Below are experts of layer 2 (counted from 0) of a mixture-of-experts language model. Rows are named router (the router's row for the expert), gate (a neuron's input weights, with its number), up (a neuron's input weights, with its number), down (a neuron's output weights, with its number) and show model dimensions 0-255. Each number is 128 + 24 x the weight over its row's rms, rounded and kept within 0 to 255.
After each expert's rows: "comes before" lists some tokens at least twice as common just after its tokens as in all text; "mostly gets" lists some tokens that are sent to it at least half of the time. This comes from a sample of Wikipedia text that the model never trained on. Tokens count by the router's weight.

# expert 26
router [205 122 112  80 155 108 139 131  94 177 110 144 150 118 140 111 111 140 194 136  98 139  85 135 123 106 104 149 128 114  93 128 139 149 115 131 142 125 135 136 124 172 116 139 147  74 134 116 131 132 112 126 153 135 112 109 135 150  73 104  96 160 203 114 145 177 134 114 163 152 114 123 130 140 103 149 154 113 109 129  94 111 117 129 124 165  70 146 123 116 116  91 141 147 138  82 145 120 107  97 120  81 157  99 132 143 124 172 148 137 177 145 115 148 118 123 120  91 130 154 121 139 110 139 138 141 115 158  98 150 113 123 132 151 149  85 143 139 116 147 107 133  41 104 146 117 142 120 122 133 146  78  87 119 139 119 139  91 152 118 106 130 141 151 122 162 156  98 147 121 136 148 111 135 122 149 106 127 150  93 132  78 116 112 130 134 164 157 133 103 102 160 126 126 161 137 139 128 130 129 138 139 128 139 170 147 156 125 134 127 143 125  84 104 106 142 163 113 100 153 111 116  75  89 148 120 142 148 111 102 118 118  88 123 149 120 136 113  98 131 141 155 109 193 126 124 116 132 119 158 138 131 122  93  98 145]
gate2 [147 141 127 119 124 103 104 138  98 131 142 136 130 151 131 188 163 157 157 132 134 116  98 139 132 130 101 138 146 123  98 139  92 112 202 165 133 135 169 137 144 126 116 119 139 138 185 157 197 158 145 130 142  93 115 129 130 164  87 180 155 111 115 111 147 115 159 131 113 104  74 111 124 140 162 134 112 132 124 129 135 107 117 148 151 162 132 123 114  89 119 120 116 119 127 141 132 100 117 152 125 139 164 130  94 140 123 123  84 126  97 124 150 142 132 140 151 176 110 125 137 126 143  89 115 140 148 119 137 120 111  94 154 130 148 119 145 111 140 131 166 115 109 163 137 117 107 110 131 130  95 146 127 121 133 102 143 170 133 137  92 117  78 141 124 101 130 112  88 129 109  97 141  81  95 125 160 127 136  92 110  96 106 150  80 131 193 108 163 121 133 161 159 117 151 161 103 146 156 110 145 136 122 131 166 107  91 106 103 107 102 125 152 172 145  99 113 123 121 161 128  91 113 102 149 108 121  91  93 127 167 125 163 104  97 164 188 155 159  80 165 124  95 107  89 127 118 121 135  96 123 114 137 127 137 118]
up2 [121 101 127 110 107 113 138  69 168 114 136 161 129 130 137 140 130 128  90 154  86  98 162 144 106 137 130 136 144 150 144  86 101 163 116 128  94  90 120 158 168 127 121 141 101  65 100 112 110 113 158 131 138 158  93 158 139 103 126 109 139 152 156 164 120 107 134 117 174 131 129 133  61 119 184 134 127 128 128 148  86 149 120  78 114 117 104 107 165 131 129 151 106 127 156 102 125 100  96 127 130 112 132 116 121 104 129 146 119 126 109 141 154 135  86 135 156 134 150 146 163 102 128 184 113 140 111 104 185 123 137 118  97 123 119 126 100 120 114 153 143 144 151 103 150 126 154 141 135  95  89 127 124 128 164  87 155 123 122 113 149 117 124 194 133 145 119 136 126 121 127 159 115 134 133 143 156 152 112 116 148 117 109 137 135  92 161 113 122 121  95 152 164 133 129 130 108 162 145 115 183 152 160 128 159 149 140 139 144  86 190 189 100 156 124 112 134 110 125 146 113 137 182 108 164 131 126 151 161 121 104 106 139 148  89 142 100 142 102 172 121 144 107 146 143 115 119 134 127 110 131 122  96 149  69 106]
down2 [157 133  98  99 122 145 173 108 123 145  92 151 127 142  88 114 150 154 154 168 123 173  78 128 144 110 125 130  97 164 103 137 148 149  87 123 139 134 102 172 103 122 143 134 128 100 133 125 126 104 120 110 137 153  89 165  87 128 103  61 131  97 132 125 137  92 114 159  86  92 136 151 137 141 104 141 130 106 117 149 129 159 132 139 112 130 137 111 119 170 156 101 123 138 126 128 150 101 128  82 156 137 135 108 129 120 147 141 103 153 120 153 138 124 127 132 121  97 187 133 143 142 172 101 125 148 159 139 126 105 136 110 165 111 144 132  74  98 111 139  97 130 145 103 128 101 176  79 118 159 104 124 129 127 115 114 115 134 110 147 127 150 170 139 170 182 152 129 159 108 157 163 135 134  91 128 130 133 120 151 134  89 153  92  97 112 109 104 160  97 145  92 158 153 119 139 107 104 181 122 125 122 110 136 108  86 138 120 121 141 178 136 114 123 115 112 123 157 139  86 157 146 136 124 117 140 100 137  74  96 118  85  79  78 108 149 127 150 128 170 157 133 139 113 101 148 138 155 129 137 137 126 136 101  99 171]
comes before: "\n", " The", "The", " He", "==", "A"
mostly gets: "y.", "a.", " J.", ".", "s.", "5."

# expert 32
router [171 105 138 108 143 104 126  99 119 159 109 167 130 122 148 102 126 155 163  90 114 122 125 105 158 128 129 118 136 102 126 160 133 133 135 132 126 169 153 156 140 170 148 149 137  84 135 120 116 165 120 154 125 121 108 125 115 150  85 134 104 111 182 127 114 125 146 134 140 122 117 122  95 145 137 167 183  93  89 101 131 131  92 145 132 136 118 146 142  92 151  91 127 141 137 134 114 134  68 125 115  85 116 101 105 155 100 108 136 136 150 108  84 142  99 156 152 129 123 152 164 148 108 154 142  77 124 174 115  89 147  65 155 129 149  96 174 163 130 177  85 113  91 119 140 121 132 130 100 104 132  93 134 137 131 142 135  99 162 128  87 142 164 122 103 150  83  94 113 137 146 152 109 147 134 118 113 111 162 121 108  77 108 117 126 144 148 136 130  94 121 154 178  76 105 134 159 135 128 128 132 152 165 131 184 149 140 131 129  95 134 119 135 107  96 128  90 152 106 118 121  97  84 108 131 112 133 143 131 135 135 126 122 135 147  97 129 148  78 128 127 167 139 147 107 187 125 134 115 136 175 160 126 120 110 126]
gate4 [148 142 125 130 117 140 132 120 131 136  95 135  90 140  92  90 146 152 123 124 181 137 111  96 128 142 173 129 142 119  75 122 147 120 153 140 136  89 125 154 142 128 108  91 143 133 129 138 142 164  87 129 120 120 133 106 176 144 172 124  99 147 109 155  95 143 140 169 140  81 130 133 197 138 104 107 128 137 114 142 149 145 112 101 159 147 148 137 129 130 143 109 119 160  93 161 112 126 133  95 192 143 103  81 109 164 128 135 156 123  97 152 123 175 115 110 115 134 145 123  94 119 151 115 121 116  79 154 136 114 134 113 122 121  75  98 132 105 135 157 139  89 109 201 130 154 142 104 134 142 145 106 117 153 113 102 144 142 113 134 139 130 147 110 127 114 128 115 130 122 131 106 123 143 130 106 136 136 154 118  82 177 150 167 136 149 115 110 158 148 115  91 135 124 130 106  97 104 167  90 130 105 118 123 141 120  96 101  95 140 176 158 127  62 104 181 139 136 195 139 120 132 114  92 129 108 111 153 170 106 126 123  99 114 136 144  94 123 123 164  99 125 152 120 125 115 115 118 113 120 163 161 167  87 118 156]
up4 [122 119 151  94 140 101 169 123  98 135 130 109 119 142 121 111 130  69 117 115 139 155 143 137 105 125 128 168 115 174 112 114 173 130 128 201 140 133 121 117 116 133 137 144 104 116  79 142 157 157 105 107 156 169  93 112 147 104 143 132  91 159 107 121 143 114  90 119 149 130 109 129  86  91 152 134 153 133 107 125 142  96 148 162 145 136 138 150 134  93 102 102 162 132 159 148 109 143 116  82  71  94 102 119 120  95 129 127 116 109 110 117 131 131 156 111 154 137  79 152 128 134 134 157 120 141 140 155 125 146 134 155 144 131 150 131 135 149 150 166  92 163  99 148 181  91 171 167 155 118 153 139 126 101 116 123 121  97 147 139 126 137 147 127 136  77  88 107 138 123 150 120 125 179 117 139 124 134 124 124  93  95 140 119 115 129 120 116 101 143 146 115 145 140 111 145  95 118 112 133 134 149 138 136 152 118 187  91  94 107 146 147  83 135 126 128 114 127 175 133 178 120 126 134  91 147 119 149  79 108 138 161  84 118 124 196  95 144 118 144  92 107 135 118  85 126  74 106 139 119 149 122 142 165 127 163]
down4 [115 154 138 136  88 152 143 125 138 131 136 129 126 144  91 148 101 108  90 150 111 194  92 127 169 132 114 117 108 123 150 143 160 114 149 140 132 117 133  88 128 134 156 109 110 173 123 155 153 129 152 109 164 114 163 143 112 101 149  80 121 131 106 118 123 143 107  78 137 160 125 144 113  91 133 109 162 102 116 135 130 143 132 135 163 143  85 160 141 137 134 106 149  92 140 169 123 166 168 148 131 135  72 148  93 116 137 138 103 172 153 157 108 118 176 125 105 105 122 113 145 116 113 102 129 130 150 140 150 146 156  78 129 120 135 140 114 130 112 123 120  88 118  91 136  92 173 170 148  92  87  91  69 145 109 127 146 163  99 141 153 140 119 116 142  82  87 147 151 153 134 145 120 105 131 135 127 155 131 105  91 113 119 122 111 123 101 139 110 103 156 111 119 124 105 125 126 120 109 132 141  95 130 121 138 104 122 103 123 165  94  89  93 138  99 138  77 162 137 146 129 145 137 140 155 114 125 162 137 126 131 157 177 111 176 105 168 168 108 136  86 155 138 133 150 160 119  81 168 176 105 110 121 126 114 109]
comes before: " the", " a", " his", " to", " its", "ly"
mostly gets: "ially", "ately", "ently", " about", " of", " after"

# expert 27
router [166  73 103 112 152  83 117 127  74 183  95 165 142 130 120 135 102 138 160 135 107 124  89 120 143  92 105 114 120 106 112 115 137  91 120 120 148 126 154 124 115 171 150 134 153  61 148  99 157 142 101 154 137 125 119 142 140 142  68 131 142 116 167 127 137 156 114 126 156 151 124 119 111 119 126 153 150 122 132  96 125 145 124 140 131 165 127 158 106 122 185 109 127 139 134 121 189 131  98  98 132 108 140 116 119 150 148 170 124 146 150 130 112 109 131  99 143 103 135 130 110 142 135 155 151 124 134 129 119 130 132 126 142  95 139 114 158 150 116 139 119 145  79 107 115 109 118  83 106 141 102 102 124 144 180 101 130 117 177 146  85 113 138 121 118 179 108  63 153 118 138 140 104 120 125 155 139 141 171 133 139  93 134 125 125 119 163 152 133 130 122 152 175  90 150  93 111 133 174 144 168 140 147 151 170 102 133 134 121 143 138 124 147 123 104 127 112 115 114 177 172  96  98 118 119 117 131 120 110 109 109 116 100  61  98 109 112 137 120 120 148 131 118 177 148 142 103 130 121 160 167 180 117  93 119 123]
gate3 [104 135 120 144 142 114 153 118 118 150 150 104 107 111  69 134 133 144 149 149 128 129 140 120 148 128 141 128 124 145  93 171 126 127 110 126 187 160 127 148  90 199 118 163 160 131  96 117 128 150 125 130 106  91 149 125  88 144 109 130 131 135 111 166 115 155  86 133 189 139 123 103 150 134 129 113 108 138 124 135 111 130 129 133 142 139 138 154 164 101 113 119 141 110 167 127 132  82 167 144 140 138 145 146 107 113 151 172 149 118 124  90 136 120 137 115 171 171 112 121  97  81 149 117 114 162 169 130 132  90 121 133 137 138 143 130 129 146 134 129 135 108 116 129 161 125 184 108 133  83 110  92 112 132  83 116 121 184 124 126 106 147 101 135 151 103  89  55 149 107 134 131 127 107 165  91 133 151 145 130 120 105 138 170  88 105  96  77  81 168 104 140 128 118 152 124 127 116 152 154 128 130 110 114 125 142 122 152 113 190 124  94 112 139 136 117 157 119 128 144 133 143 165 138 133 136 119 105 105 140  91  72 115 110 108 106 141 123 110 121 148  86 133 152 101 145 118 129 132 149 162 188 129 152  78 101]
up3 [159 109 143 143 101 142 121  89  85 116 122 133 107  78 146 157 134 167  86 105 139 134 204 132 120  81 123 152 144 167 158 133 127 146 134  93 111 110 117 129 125 110 152 117 121  95 134 140 136  77 105 147 101 153  73 144 139  98 147 126 108 107 154 101 130  80 133 139 116 135 166 141 128 135 149 161 130 183 156 153 101 108 131 126 109 129 102  91 139 112  76 146  96 128 124 146 141 103 174 126 110 134 100 143 100 159 159  93 108 174 128 146 173 135 116 110 122 128  93 133 139 167 122 132 136 100  89 144  91 114 134 152 102 143  99 148 135 125 155 139 143 101 135 144 136 110 124 142 111 117 128 114 173 151 134 133 109 105 122 141 123 127 132 158 119 119 108 120 162 126 128 113 108 124  97 152 105 121 124 145 106 121 110 165 118 127 158 122 164 116 177 185  93 137 140 182 115 118 146 137  38 104 110 138 143  99 164 153 115 130 134 162 122 141 139  90 103 147 171 114 128 143  90 124 118 134 169 130 131  94  85 129 125 163  90 123 142 132 148 119 167  91 139 148 133 127 121 152 117  93 137 136 123 106 150 116]
down3 [ 98 135 110 123 148 121 121 116 130 121 140 112 119 121  94 128 130  90 132 120 138 154 120 121 131 124 116 189  86 113 116 112 145 104 136 141 161 122 173 132 108 113 173 135 160  75  96  97 158 111 132 155 125 161 103 109 120 122 132 128 108 105 121 130 134 161 107 133 130 163 129 149 107 137 119 134 162 134  82 123 122 116 145 151 156 144 153  97 147 134 132 153 172 150 125 113 141 106 146 148 129 106 161 113 176 121 134 159 172 133 120 152 138  92 114 145 140 111 124 157  98 126  99 154 136 139 106 152 130 153 134 140 125 149 137 101 102 138 141 104 115 138 106 175 108 139  68 129 136  66  69 107 157 140 138 140 120 158 139 124 101 158 102 168  81 113 115 107 122  91  78 108 111 141 108 109 118 156 101 110  86 154 132 125 147 109 110 114 107 152 139  88 154 106 123  97  94 159 111 146 159 104  97 123 127 121 110 190 146 156 125 134 138 114 151 161 134  86 145 150 162 166 181 137 103 130 105 100 133 175 141  89 135  93  84 141 101 167  93 124 162 172 110 139 117 103 135 103 172 154 139 129 156 129 115  97]
comes before: " of", "s", ",", ".", "ed", ":"
mostly gets: " John", " William", " Team", " head", " class", " USA"

# expert 47
router [184 109 123  80 158 136 119 124  72 150 126 208 125 126 102  98  82 154 166 138 154 138 124 110 113 113 139 130 145 133 115 150 139  92 143 131 127 160 127 129 119 156 137 136 136  95 120 106 132 128 110 136 141 130 147 126 155 149  92  95  90 109 191 135 133 131 120 138 143 123 135  62 135 138 132 155 107  72 127 153 140 107 107 136 127 131  88 134 119  97 102  75 112 107 128  96 130 116 114 127 121 118 142  93 109 189 136 164 136 133 173 130 120 142  72 124 119 136 142 166 136 138 130 133 174 103 115 118 112 101 139 126  96  94 155 100 159 168  88 155  92 114 101 123 163 107 130 127 112  81 150 110 107 155 110 108  95  69 152 123  97 102 121 136  98 172  90  70 172 127 122 158 112 142 140 127 131 108 192 129 109 103 137 129 139 142 147 150 143 129 104 161 130 117 169 129 123 119 152 143 138 148 139 148 149 124 155 100 147 105 154 121 123 155 102 140 119 123 100 146 125 115 116 130 143  89 109 115 156 113  80 147 112 139 183 128 126 161 136 102 133 130 139 163 130 148 138 122 149 136 134 143 133 121 123 121]
gate4 [134 112  91 131 145 109 141 121 116 120 112 131 117 117 137 149 153 116 110 164 155 141 125 125 126 140 111 119 113 119 118 152 163 105 118 144 126  85  98  99 107 128 149  84 146 138 135 147  99 155 147 130 122 137 172 154 106  86 129 154  96 126  89 155 132 120  98 159 103 131  98 126 127 169 109 148 136 156 120 127 146 134 155 144  84 102 165 157 105  64 141 137 103 138 106 156 109 113 110 119 111 119  86 136  86  96 121 154 105 145 151 134  91  77  93 137  98 141 149 137  92 130 163 109 120  69  91 130 122 155 114  88 139  76 164 129 132 134 135 107 127  93 135 125 176 131 107  90 105 125 159 147  89 148 144 159 148 127 169 108 131 123  87  96 126 132 150 146 135 135 148 131 140 156 133  84 145 102 116 123 149 114 160 131 102 144 137 151 126 150 150 119 136  97 120 127  80 136 160 130 118 124 135 121 114 136 142 144  79 140 137 127 175 115 101 104  96 156 166 115 154  78 115 146 149 131 120 147 168 178 155 149 206 114 166 141 140 126 129 147 136 122 136 147  97 129  85 152 168 173 143 124 168 140 118 109]
up4 [141 105  90 159 131 129 125 115 141 145 100 112 106 108 112 123 134 124 115 181 145 125 100 128 118 158 142 143 121  93 124  69 120 115  87 127  89 155  95 123 123 133 123 101 133 116  94 147 129 123 178  96 153 112 167 128 122 158 143 149 149 120 166 142 157 130  94 120 153 125 127 110 137 152 157 107 136 156 140  95 131 109 106 129  69 148 179 108 128 140 123 158 111 128 146  76  91  99 103 135 146 118 118 160 132 116 130 134 145 135 113  71 120  90  66 147 155 147 139 177  91 109 167 150 114 131 130 127 119 130 147 146 122 108 146 104 106 157 143 131 116  75 131 134 150 135 103 119 185 111 160 116 134 151  74 105  94 114 164 161 124 147 122  90 138 135 153 138 137 135 114 141 126 113 101  99 121  96  83  93  83 119 141 107  87 123 125 103 113 160 112 139 119 151 126 163  75 133  98 135 139 160 148  93  97 126 127 158 138 173 139 135 142 128 129 136 108 154  96 117 117 137 125 122 150 157  95 163 191 183 132 139 165 131 153 136 118 124 112 124 144 118 164 153 165 103 135 175 139 153 131 136 135 140 134 140]
down4 [125 109 150 131 101 150 118  98 123 104 135 160 107 122  88 100 144 133 111 142 129 137 105 143  99 125 140 110 131 108 173 188 109 152 136 153 172 128 147 150 120  83 139 127 134 117  71 145 136 143 156 153 110 119 144 120 119 148 152  94 115  93 114 136  60 147 108 143 132 146  92 159 150  81 117 130 161 114 162 159 151 121 158 133 113  99 179 111 122 194 141 144 166 118 125 195 113 128 138 108 122 102 142 177 103 123 108 180 149 100  78 130 114 116 133 118 120 162 124 156 100  99 139 144 117 146 147 141  80 103 135 114  98 143 124 144 104 127  91 153 143 102 164 141 113 119 142 106 108 104 111 140 137 159 135 159 121 144 141 112 118 109 109 149 112 110 115 126 122  79 141 129 129 124  98 128 116 163 131 141 157 122 140 170 126  82  93 159  94 131 177 180 101 132 162 121 110 108 129 133 116 122 108 149 127 162 106 111 108 134 110  88  90 150 152 135 117 114 122 173 105  94 141 143 131 138 129 137  95 146 135 116 131 143  93 108 134 124 118 152 113 115 115  92 126 202 134  98 108 163 118 142 132 136 115 167]
comes before: "|", "\n", " ", " a", "|---|---|---|---", " well"
mostly gets: " a", " an", " as", " ="

# expert 11
router [212 100 106  91 182  98 131 142 114 204 138 164 125 178 139 112  73 162 142 147 118 120  81  93 126 105 110 122 114 142 115 147 140 123 152 124 167 130  90 132 140 166 135 121 151 109 126  88 123 159 147 144 150 107 121 138 116 138 101 127 127 142 144  97  80 143 171 152 132 157  97 120 104 128 107 155 111 103 118 133 122 129 127 146 124 142  87 135  99  96 129 105 107 144 134 132 143 129 117 121 130  85 126 100  86 119 146 173 109 110 137 129 107 127 108 117 126  90 122 140 165 149 119 118 115 147 128 131 109 118 146  99 147 115 142  96 111 153 161 148 109 119  85  90 138 104 145 143 122 150 143 110 121 165 135 120 132  72 159  90 110 108 121 131 171 153 130  91 133 119 160 127 146 124 117 166 102 118 160 163 111  83 175 133 109 126 133 155 122 124 129 123 149 142 143 119 139 119 149 147 135 145 156 169 131 143 126 130 142 157 149 140 149 134 115 122 112 105 146 154 144 125  74 104 110 131 135  73 143 127 116 142 124  90 163 105 126 164 110  95 167 134 110 173 105 143 120  93 111 153 144 203 129 119  93 114]
gate3 [193 150 124 130 115 111 109 128 112 146  92 135 124 133 134 131 124 107 158 111 151 129 162 149 164 128 121 120 110 162  92 121 140 138 145 149 114 154 152 138 155 142 122 132 133 128 145 164 101 112 135 129 124  95  83 146 129 121 140 127 192 135 142 105 141 111  98  78  92 151 103  84 124 139  91 150  92 137 185 139 138 143 148 136 135 116 157  98 128 131 130 116 115 116  87 140 152 128 125 160  82 147  88 130 125 107 138  68 136 123 143 107 122 122 123 100 115 163 101 153 131 129 143 161 136 138 109 140 100 181 136 111  83 109 127 133 143 117 134 165 131 129 123 119 176 126 160 134 168 132 143  99 136 135 140 116  94 170 110 113 147  83 141 121  91 156 161 145 150 119 136 135  82  91 129 125  83 111 143  98 165  73 133 132 137 107 146  85 125 104 138 159 128 111 110 158 125 101 126  98 184 123 142 137 188 106 151 141 142 159 118  95 125 114 100 127 130  96 127 138  74 153  97  83 129 103 155 105 189 139 124 138  92 123 113 139 138 114 147 128 156 148 140 136 162  91 141 141 121  70 119 128 137 174 132 121]
up3 [136 147 156 115 107 181 121 110 120 108 164 160  82  92 103 152 157 152 140 109 101 134 119 119 147  85 126 148 137 102 153 143 143  90 181  94 121 117 129 120 148 124 131 139 130 127 134 143  85 137 122 124 105 114 141 174 180 125 125 134 125 145 119 126 100 145 145 112 109 143 133 115 102  90 135  95 137 173 115 137 134  90  98 121 124 146 117 122 104 115 110 145 125 123 136 129 172 130 151 104 133 103 138 134  71 122 134 124 148 116 144 132 149 142 128 158  69 129 159  73 132 140  77  91 149 131 155 117 116 119 124 155 131 111 136 113 134 137 145 133 159 154  93 146 154 138 174 122 124 142 107 156 130 137 166 162 146 114 126 118 118 151 153 138 101 161 139  90 161 144 163 133 162 130 110 143 149 141 122 101 158 112 130 101 125 123 151 152 103 107  79 160 109 117 149 173 158 134 130  95  89  78 116 137 131 111 124 154  75 166  95 130 128 124 133 110 116 111 121  99  69 140 116 141 109 167  90 128 109 107 100 161 139 137  80 151 132 135 122 137 148 117  72 199 104 167 110 129 102 112 114  91 175 159 144 142]
down3 [128  78 157 142 158 134 104 151 130 160 136  92 170 118 138 160 138 135 141 100 102  94  97 136 151 102 141 135 121 141  96 116 144 126 155  80 113 167 156 175 128 112 128 137 103 124 113 135  98 168 132 124  85 133  66 139 117 142 101 155 145 101 119  85 136  84 101 106 110 137 112  69 109 157 130 147 123 141 124 148 110 116  89 105 127 165 101 128 118 147 137 128 152 121 134 153  92 114 132 123  80 121 104  95 155 183 159 103 151 184 134  96 153 141 125 170 116 155 135 152  87  95 116 147 137 153 123 129 125 164  85 118 116  80 156 158 146 120 110 120 122 123 114 119 141 122 122 172 141  75 166 184 130 135 112 132 144 131 133 145 137 138 126 120 106 106 147 109 119  98  82 120 120 162 128 102 163 135 158 121 108 158  98 165 122 191 147 119 127 129 121 115 185  98 127 117  85 153 136 125 108 160 110 106 122 128 126 109 120 130 131 129 140 141 109 132 162 164 115 140 109 101 111 135 140 108 145 149 137 105 138 131 100 161 145 126 157 121 112 170 124 150 125 119 140 119 147 166 156 109 143  55 141 148 122 122]
comes before: " of", "s", ",", ".", "or", " in"
mostly gets: "or", " city", " election", " School", " Town", " building"

# expert 49
router [171 120  95  94 174  73  92 139 118 172 124 159 100 159 143 107  62 148 142 133 125 123 143 101 104  93 119 125 146  96 123 133 177 155 119 136 114 123 133 144 142 136 125 121 159 103 115 120 121 125 125 134 118 113 117 117 141 167  92 108  91 158 183 136  98 157 151 126 123 112 130 119 106 148 123 149 151  83 124 114 117 133 114 158  87 160 115 138 117 105 120 117 122 126 137 103 160 110 127  98 129 104 125  91 109 159 123 156 144 138 160 134 112 133 105 118  85 116 130 151 108 168 119 148 199 117  99 158 119 132 127 113 104 128 156 104 133 154 113 163 117 110  90  90 123 148 145 120 107 122 140  85 104 146 170 124 130  97 151 137 111 142 155 131 116 191 113  76 155 132 128 126  99 143 137 153 132 117 229 137 105  69 132 108 131 170 138 161 140 108 127 158 144  74 137 125 131 120 138 146 115 127 140 141 131 142 137 106 117 112 150  95  80 103  99 123 136 136 124 161 119  93  65 114 120 135 130 112 136 134  98 118 109 139 161 108 154 105  88 115 138 148 130 171 133 131 108 127 145 136 161 132 134 140 109 120]
gate2 [111 142 142 136 170  45  54  65 106 163 138 148 148 144 103 132 126 120 147 111 113 146 109 149 152 128 131 109 120 138 111 173 138 102 131 165 126 144 155  96 128 116 109 105 146 132 121 102 134 150 146 136 148 115 130 141 132 122 116 115 122 116 150 128 135 106  89 108 142 128 123  95 113 116 145 150 130 110 108  67 145 132 168 122 123 125 123 150 154 115 162 150 121 116  99 124 115 128 120 123 130 147 141 146 136 133 158 110 113 123 142 127  90 121 110 145 145 105 147 147 143 110 163 140  96 113  92 114 139 135 153 110 173 102 126  94 157 125 126 128 166 122 129 141 138 118 174 108 117 137 148 118 176 110 138 141 130 142 130  79 144  89  80 141 166 102 139 141  97 127 192 155 125 106  74 110 139  99 135 138  98 103 101 166  94 128 130 108  93 154  86  86 193  95 140  98 115 140 145  96 139 118 108 122 155 104 163 121 110 129 127 145 102 151 113 123 115 139  89 125 115  77 118 151 152 126  99 147 155 101 153 143 191 142 116 138 109 136  92 117 142 111 146 101 104 102 128  95 131 128 141 158 183  76 131 119]
up2 [125 139 147 117 122 120 126 156 137 150 175 104 109 119  99 160 159 148 126  70 130 117  82 111 107 190  81 128 140 110 118 129 132 152 144 104  93 100 121 120  84 128 139 117 132 131 138 115 122 142  67 114 160 110 146  85 120 145 132 121 170 139 137 128 111 111 110 128 169 133 128 119 133 125  99 142 145 169 135 141 129 158 127 125 168 113 128 121 121 101 102 139  79 135 143  87 110 104 130 105 131 115  95 117 176 148  86 186 167 121 128 134 114 130 141 135 134 154 125 135 153 121 115 114 134  95 142  96 136 115 143 143 139 121 124 179 123 107 140 132 124 116 145  71  80 171 137 147 167 187 120 163 139 136  93 132 113 214 131 115 121  62 149 136 153 126 135 135 112 135 127  92  82 110 133  92 138 145 146 127  90 115 163 125 141 136 133 132  82 125 161 143  92 124 108 117 151 144 119  81 183 164 121  97 160 124 120 119  80 155 163 135 126 143 143 124 124 124 101 107 151 114  92 117 116 119 147 145 134 167 149 137 147 105 150 171 152  94 142 102 118 121 137  99 116 135 140 113 106 154 137 129 153 130 141 132]
down2 [101 129 188  93 117 137 110 151 107 119  76 127 142 125  97 114 113 127 132 118 140  95  91 172 101 185 151 132 104 157 127 129 120 159 146 128  77  73 122 106 162 127 111 138 151 150 108 130  95  87 154 110 135 103 106  99 171  94 113 109 131 150 101 181  97 131 120 121 133 138 112 132 111 113 109  66  90 129 147 162  89 116 165 118 156 116 124 151 136 170  90  90 135  87 136 126 150  93  83 134 151 117 104 148 143 122 136 122 126 111 133 133 111 111 108 146 123 170 112 146 173 133 126 136 140 138 127 140 122 122 135 121 118 127 122 166 142  97 126 110 133 162 162 129 140 154 146 130 139 118 120 150 123 131 120 145  99 153 123 161 154 176 101 127 158  99 192 117 106 102 146 100 128 136 167 123 118 174  79 119 139 138 137 138 124 106 128 146  91 146  91 109  68 158 140 164 125 133 128 127 114 121 116 116 189 150 100 117 168 128 121 124 150 113 177 119 126  92 111 155 143 148 122 142 134 111 101 168 110 111 121 155 159 120 121 179 109 113 128 153 120 140 122 112 123 138 133 117 110 148 115 112 126 153 187 159]
comes before: "\n", "-", "|", " The", "==", "The"
mostly gets: "ers.", "es.", "ing.", "ation.", "ed.", "ies."